config = dict(
    d_model=192,
    d_expert=96,
    d_shared_expert=128,
    activation='swiglu',
    router_score='softmax',
    routed_scale=6.32,
    balance_bias=True,
    router_bias=True,
    norm_eps=1e-06,
    optimizer='soap_variant',
    beta2=0.95,
    dataset='wikipedia_en',
)
Below are experts of layer 4 (counted from 0) of a mixture-of-experts language model. Rows are named router (the router's row for the expert), gate (a neuron's input weights, with its number), up (a neuron's input weights, with its number), down (a neuron's output weights, with its number) and show model dimensions 0-191. Each number is 128 + 32 x the weight over its row's rms, rounded and kept within 0 to 255. Numbers have three digits each.
After each expert's rows: "raises" lists some tokens whose logits its average output raises strongly, later layers aside; "comes before" lists some tokens at least twice as common just after its tokens as in all text. This comes from a sample of Wikipedia text that the model never trained on. Tokens count by the router's weight.

# expert 39
router:118094135089177158162137080131112080110120144115149094112048118078111082095155183179092065145093143169146127122109161125173149113144115143153098128167105069120178129156108135112111159141144089167099075086153147156114136078119092129171119112136155152158112160139064160118147095104197143177173144085058140144153146177102157128085117151122109147160106133184131108113139121160088128170138160159088129112100155144146206155079136120144153105095038145113149143144103114183071143125119157091112135092168142136109056147150180074098132115096056117073157119184142114095106133107150189109
gate0:130114121096208048119201145156162169178108119116144100073089121097119165124145135152151097123116141066081074073140132094133074132103153117155168104086158125136129174132136153129131083125186131148124067112078130115130142143121130123112116146149113164146137114112138154108129110094093085108111133075126124195080118204111107153155105164146140164134079149157161194059099153158100138127137167168143104157083181178157121125179142132127114142112068110115179183140093121154106059171127055110089103054167131086153107126118136127149125123124161195144120088079130144134135144186187107108
up0:148145103127092115162182157171120209116092150155140133045169164113089126130136149115061203133173126124112124162133127114109154115165123218144066121141121168096072133130102139120067149144114144124081099150095136092124105112123093117137023137125149108104089131150125156131076148147096136107064141140075171117188155181149111080196157154128152136149113088109106115123140139141138139146133153114082162096124083135115092135143104168157114116150138151154151200103132148158182118134175150123149140179074136187166169177152115142130127073127138182152110139121101210082114147141126180082
down0:104117105115137202083136107136165102135146105164118100211105071082105151140118137068185128148080098133086207181136115127114139036120152099094100154106121187159169115095110117099146062160173182090093115139129151116108102081144132125083097142087139163122129067132171151133138147152162136160089159132156128142138184109154091120114184089148158124069085153155197139145151119143172149122118106130145148136101111084133114129124121156113136135055148154078124105120187156120063095148171160135180147102063113093127110145113123138091126181161176101091121129135080092104140113100201094128
raises: "and ", "(", "in ", "on ", "the ", "at "
comes before: "of ", "(", "in ", "and ", "was ", "for "

# expert 36
router:142100129145135188173122128117156057152112125155118089141089148101071115130124115192097084152131087136150153158080161127191121134132168141185069169113109152128160111151112183152070132117116163150105156107127144113106116104076090096190071116084123152152176142178051143090133098101145112182195160095061135045145167151123145122113131132077149123168086125196126142108143164108129138157165138150131149122117165110138136122157158125082101097131108150075118142172103091175115137186086135044189105100130164135076081169172113087115138093135106102155152118124137096098097104090153148096
gate0:140125100143148129155155119117091107108168142135081080168062159116120167109138160143144132156153075099184122086132206098167146121141070108157126132096131103126139097135198087067079196102141104186107166140110120081052097108105121095146188183124091155054137140107063116090145114132082138117174138177119096116149102093176118128167103080159149131178105105068152150131080163126172120118192099093112128123151070071101060098151125164151122132117172128089158130136159132144140184149077129132127141177114145098098143132087104122127119148125137157151115063168159085109119143186145159133
up0:108139141139144161130101119137177160141086108098116162143124093131091107092066053130086090090125132093034134159161041089162155153080076146120164115139111166185122193116142198112086149106191159150139071149109113123139125127098092158151118070177123139172130164138075079121179087119129139111151120154118070147131147161112110149111115177156155089138062139120109061132113118092178142121073157125110138142112142142134100144158133173098154124150145166179130165112147156136148156121159139062172154054136127178123104111121122163102148188107116110120125116123112212109123130048101129132
down0:161158177189193151144141108084119174130140121080120181100168115132109118167179100138128111131153170149124108180117130121161143128127138125133179110124141130177125149137118116119096109184155174114090116106145151077147123073206137134075121134130104106103145127158130094167131089101167109141053069107133129102107131175188120143233175122156121143121123104086067122117158132081143148142112120132160129074109129098110115164118180128177084164140132105058140110146173130159159140144056128074150147069086127141083129142093141064137138114162156115103131052098084054179113192102153133146
raises: ", ", "-", "\n", "; ", "'", "\n\n"
comes before: ", ", "'", "\n", ". ", "i ", "o "

# expert 30
router:114114141127125134125135145133131133124078156155140077124046121118121098147098179107136114139107154152167122150088161126204153099168133118128108175112099114200226129120153156150129160126131135099119124113194135131098140072106063115156102065148193168152131132125102133098187078145152192124132125054111148109155170118120156095132099127093092135180086149127133064047161103074100200108117123146105132152130182091088148131119128164146175091106128139121139143187099126157094151148105141092189118076140182126153121135152147122100107124097111120048111111180136106111080131107204136083
gate0:133097130103123127174154087102076141145110163102103156086149117061173144110191102084152145110212176163120142138110133123118085118225142115116131138115113154117152149087169165151091165180127139167113128087161108115097146097143167122097114146140130139113115167117168180163155087170095170112113157140148041121197153127133127095176069115126106096121142123177139141123139159153149132141132074111094173134080164195098196146153163145156146105098141092149128119151058175185158115102145141183160098098073110118147131074157129087111144168118169085112122129120170145160176092046118110115
up0:104117099090112107143165108123088117138123138137090193162137065102093148129132101117127146113152172107142221104089103181061106139186058159186174132088138158114173116119138112152161149118142189096110148119134060132066116099114139106081160142141115125127109169069144158160180093181112134179143157125157169073165125144179107152148094145161164157084128095157149118100138181130172108104152113143164121061082106184159132103172089109140072060150092097173112141090069168154162140151122096108150075107127158101128143112159147128085131149062093152105098137081163148135133133132130095107
down0:141096164173079131167132137162124099099098042158153103133107156107141126143157147161164124146134188131103098138096166089101213122068162095096153140113126124113131110139172131091082152143099095153102129162126190149191099170122087177127115049152178107132108081152117105176133175143077093114093075125110184132146110108134138130141111149139093081130138100113113189153138056106113138081108133111150126189151101198121060155089065142129146156138127098134115125120068121137132177091107082180093159115113090081104158178078192108168178141126111127133146145141139107175131110167167100154
raises: "- ", "| ", "=== ", "== ", "==== ", "=="
comes before: "- ", "| ", "\n", "|---|---|---|---|", "|---|---|---|---|---|---|", "|---|---|---|---|---|"

# expert 8
router:111135150075152156191069138125130084141149119124138106095120175113045116130072099161103110122110063172138119139108170178127130145160112148131100148189150124160142042183125122134088171130138165105107130113164141164089120103093137101155127158093131139193121179131126172123140076097143163148150173095052124157127176182111130125106119114055141149166120176166105104115159120092123157141164181142179153130111125134065157105122178088111133119120124103099153148217087137161112153116073111066154105122118170119096119194147140135111123096120090160124145055149143081081143097095134200123
gate0:066085215144090043160152067112165131136107163175120124083169123117125052175105140107134107135130104169087107138119102106138142116120158143128117156106198154088109135103097095164109092111102153190157126101131170129088160112149091187149134161150118143068181164122099128090083164159094123161111136157151123176140075124084093122118117159152161136160142187118125117078084120158161110171198143144129146125130107123101135130120141147109093129068069149160180085109149076155135122099104121059079145078108195168171109172114095177072140118115139076152136147082147102130145101160132146148
up0:145128158055111140080086163148119137079110099153135107137171131140110107110105151131150121138222159101180169106179086111136154187163150122176138117076146066181142167110153130180200128123107132156126123081125102155155158190106127067142131160137123094129169158109150078084099124068081122127079091172149114120176117106100083120121101208157150150126127119155170098171112153122107106173132153145128162095140106139076133086133091120154032132148098138171124120172120152094113153125114151022093109114120171089145151131081102160093171136121089100127127084114149109117117104158178157143
down0:153162071139071117141128175176189136142132158080059115134158129098168117148189134121151191107139123084103184185156143113135135159106140052132072154078069153190105146167144182059126130153178147141141155152139111139119180134168163197127113186218140175129109106144092142146125149144168145184092157052145114169089082148106084126094129093132155126147134146158119099128140121132125085140119194125154110154156113120152078119086115176153130140096116087102169124165138139126119161146175152154133127185129182135111104131143094117132107145147166155091125091120144092087189128147155185119
raises: ", ", ".", "-", "\n", ". ", "; "
comes before: ", ", ". ", ".", "-", "ed ", "\" "

# expert 2
router:095132173065177166152089088114151153185103139073150070158103118094093102163121139160141077168052135138119133136097126123131147050141121119120078200156094103197132103193105144120104170134120166122111107124153145139137096096112123101139112125109192176118112117143105170084128099166154133188174147087099127117092143182122138130143100156111101210168129167137123127100156196117066170132135156161088151118085194158164148139122160131144140116070116140113170146144082143166129090160099133095135141126119113125119058193147178147081084109137083125160159130153136103142071102058160127117
gate0:107123112082127140127157140106138135173134115130143146228135131139130140128089119185148135101093136093185089144124111128094125104199145177077108175137088144180134121168097142146108125149135174064135133097169115092149099103135170113168137128094164142129162091077100140140082094144122088153133122178171131130153069113121114091091147073071110101216134124135126124105158189066226177147102112143154128172137115126110109129103131145142176121183132133121142179129136087088171110096142141133118110147137164178142158121161129136153096040120140147171100075094171106100124221081070131136
up0:115112170139168095148170115152126099143059115107130133164079121105110174160138114105158080102089133134144098110123067081127146111216156127119156154177156160169176165121131074145124132196130150100158130166087152101144144146127126113166116133139163105115114162117074113137139095181118062167122102125143132157195130107139095128126088071135116125092156109130083169125127148091115154154108110063120118154128131101102083116116071069149182165140159124028155156109102139059175142099147047162163115205108192110154096127153088131159094106168092161131143135071147078160111182140119130126
down0:096143099098103098096154128137131132105160088052100117126148143121119134120131138160135174141113125087133107111110103155095095158003106121113141182130155099144111126152089122126067122037147129098170098168133143138122180172120155124122066137161116103165127157101109113112152205108157059151093217077138096135098160188130110098116106110128089152126124108123149138126130125145151113072155162151140150128104083158116158145198206130188092136100120104162062164092156120171083124153150138136153161121080134104146084142141193142112095177112171078139101118177088148122143088134080147089
raises: "the ", "it ", "them ", "him ", "it", "a "
comes before: "the ", "that ", "to ", "a ", "in ", "with "

# expert 19
router:083132154114165154139107094100148074127152123086135094145070162067121101131089143130125091180054110124139106160067154128122126093160124120148117147155087097174155120161080163200111193177128136102097139072211114129082101053135093141158125090101117161153096130143099145114115108100184140178179139118090166110139186148111113117157085116122130215136140167135116128123140121121096178173122117190100130114114142135146130123067149143160168117101041156104172129141095148152142131160103142122117110091145203153120131149151181087096124078131081110121145106189115101137110113052156180121
gate0:170142107108162084111130089150120177126077108135178153145109132089081163133140105099116162104150170112134100132142103171151076184110135197158163107148149144106180130111073155148122090127133108148093137078163140162145147112096107173102158157120103131112143161142161133113099153093101108104103100109148078107076087175125046161136040091127150156124118098066143177116174131156091084141155093106097094124086143201129131164090097159176124156128182094133145110078143174137080145043116176144106140092190145138147128127138156103151123079045096134150184114118144145085141151101190116168
up0:101168181125174155085073167126154121110137084180084159136159148155102154110130192168088148036079167027137121092114177110168090156128083125146130125125146109172148124080096138163135130122110127097130126097106123111148096180103115188215115134128149058162137096140122104148153108113100109155120146124189092141116119121132124097102108142173159086141159121101110135149096104114141183122135105112088118188134079113130106134091124135155079119188199105098172104163211132129153143127171110113166134180096182156141160121136081110107116103133082154153152123097053164186139108130110154147
down0:083121163099080118112139200101126102161114165130118115139072094086082110139139138137167138091103120140151078119162169111096107131173151127113162163104126140154163166107117137140093136123106112086182103186137141106182135140178108103104068109081146096144139091149201103152185085062095121165125105144108113150176117148096182119177138136186137093159177111153144118081069093105157109168123179154190104170108155197148155175136088129118098078115097208116119150149136150184166155139098108067122136110121162096063113144095102202120093117138129139130144116103099062088102153164093117116
raises: "of ", "in ", "and ", "by ", "of", "to "
comes before: "of ", "in ", "to ", "for ", "and ", "with "

# expert 21
router:151112171140122128126139132113120148177120137070156124119055075126119089095052160119148106113097143110149114174125158124196184106133133124152090178112083116172220135141134180136083163119143115135137147100161132143110127085112081089158123088121219111138149125135137163104168085143156144128114162083090107113135146164098173149165109158118144138164103122120145128053150166096118159109176111160110117077106149077064142146130113218114169097095123130119152133216110140123077182138125144089166121091135169139130085142158175144075122119093091091082154094165152100127157146108150116042
gate0:119127163152106067165177155146164143120110129109140101121171082065077101137155113103111106135096099093080116095115177143092174152137133132148146102153182168135124116210124143092073155128118109140175143095115134176112144108124136144113155085057158080131161152134125159176173085124111126110150144134143141137153165145121116062129119123131176097088141129142116130139177110151102177122137115089073150173100104138194055141172115173137171051174113132141131171155139097167128178110193122099101183145172192108105126103219151128153077088143152135107177130194179143132087102169153101136
up0:118136123122151184111125129148136124163160116136146167198143181195128112148117126156069139128100163159107076207105065094168099158071110131116102174127106118099142128083122125137140166152124153079162178078132126109169143099094092143081083136177113118132120136123181052121105150107126150078131146077111129128160150093143145124130194074091095196126166149118080133119100105079128073111162128115179121141095117166057134127086134080134139101146109141110148131151183138127062081063109082172111119115071108144131123176057149129114151130187096122074120121121172160117079068123097107141
down0:083093056183108133124178085097112118115181090166108134147156195135110095152122141136102155111146111149056135123128148127129165124131121141132105113133210130157084126153146102179072144148118124121134157142145140162103123133132144133121116125130086061117104147066102158136119178091083134134092114132159189162108114116140104115130115108079153112133162167120073066126114116116069115123162134163070077170137112101098084076078125153102101123137151110140126166228021138174162120172115133127061061125132119133129098085087111143097114132080156095152110109113158114095180156092052175153
raises: "In ", "The ", "On ", "===", "==== ", "After "
comes before: "The ", "In ", "==", "He ", "== ", "==="

# expert 15
router:121051117099139169164084146058153155151083155120104089142083141101075099145127144120115085143130159130110096148119153178159146090221159118166118171105110115163169144153092125121084139121138135157135121104170155137111109034119083132152110130112173163152150128159104136077190105139164154176142173082091122076108150133129149150090134171124084137160088125196095084083181162100113146168141162143177157143109172109104149140116158146125153114115119181089180130152085107194096151157095122097130082094096209123111141170138152091069130130101084141131119109133098128083094094117159200106
gate1:132142086120210145123094124124070145096100121178096168093092117129142083111107143069107063126101155189154109149146148158098130101190142059122176103145110105157090131107103145153120118113097100111125125154186142178146127098205089152129135089178174162111108107103040176133101184152121147144133157138132164074152115087119156058067143144165133120189170139204164161157121152078155109127119091139102101124203106093147152091118151155169144130158081116122120108131142113130136116146057132115105077152125113150072102158077104079090096136094123150124170078126137162118115114108094159099
up1:185109124061142131147079139131102115093161124137129166143106149182130143141016107157108098107159117152107110131167100133137138192177160148191170162119132147134147134124155089130127189117122149194121119158130125075130120081112131129098221122158154158086149101138090203158081150166139127163108100102117170129164152156156155132165109166129136112181112141115139116157184144118132145048114052146158134129062166137101112108143142181144145114148100122143072102145124051112130179102132095122108112168122140097114169185092133106153051135094165121146106147124094155109152079067089150087
down1:157115094113126143120160138164116114131148079166124114190130132078115164159159143143130126132138112161129158146178164116111113152177128186126115153124086058109132114145145089094071157177047132145144116125185122090127117096117153156074152146127145103192147095099139124091126157092102182136087104113125105125186153159187125190183087137137086085128095119057108191111107125144153096160175176120127129047141124144115114174137089103093071121061100106152159179133161090109129142206132075092123128117100059111172123106074153156116117131188157157146128148166077097173115129120152155178
raises: ".", ", ", "″", ". ", "in ", ")."
comes before: ".", "°", "′", "″", ",", "% "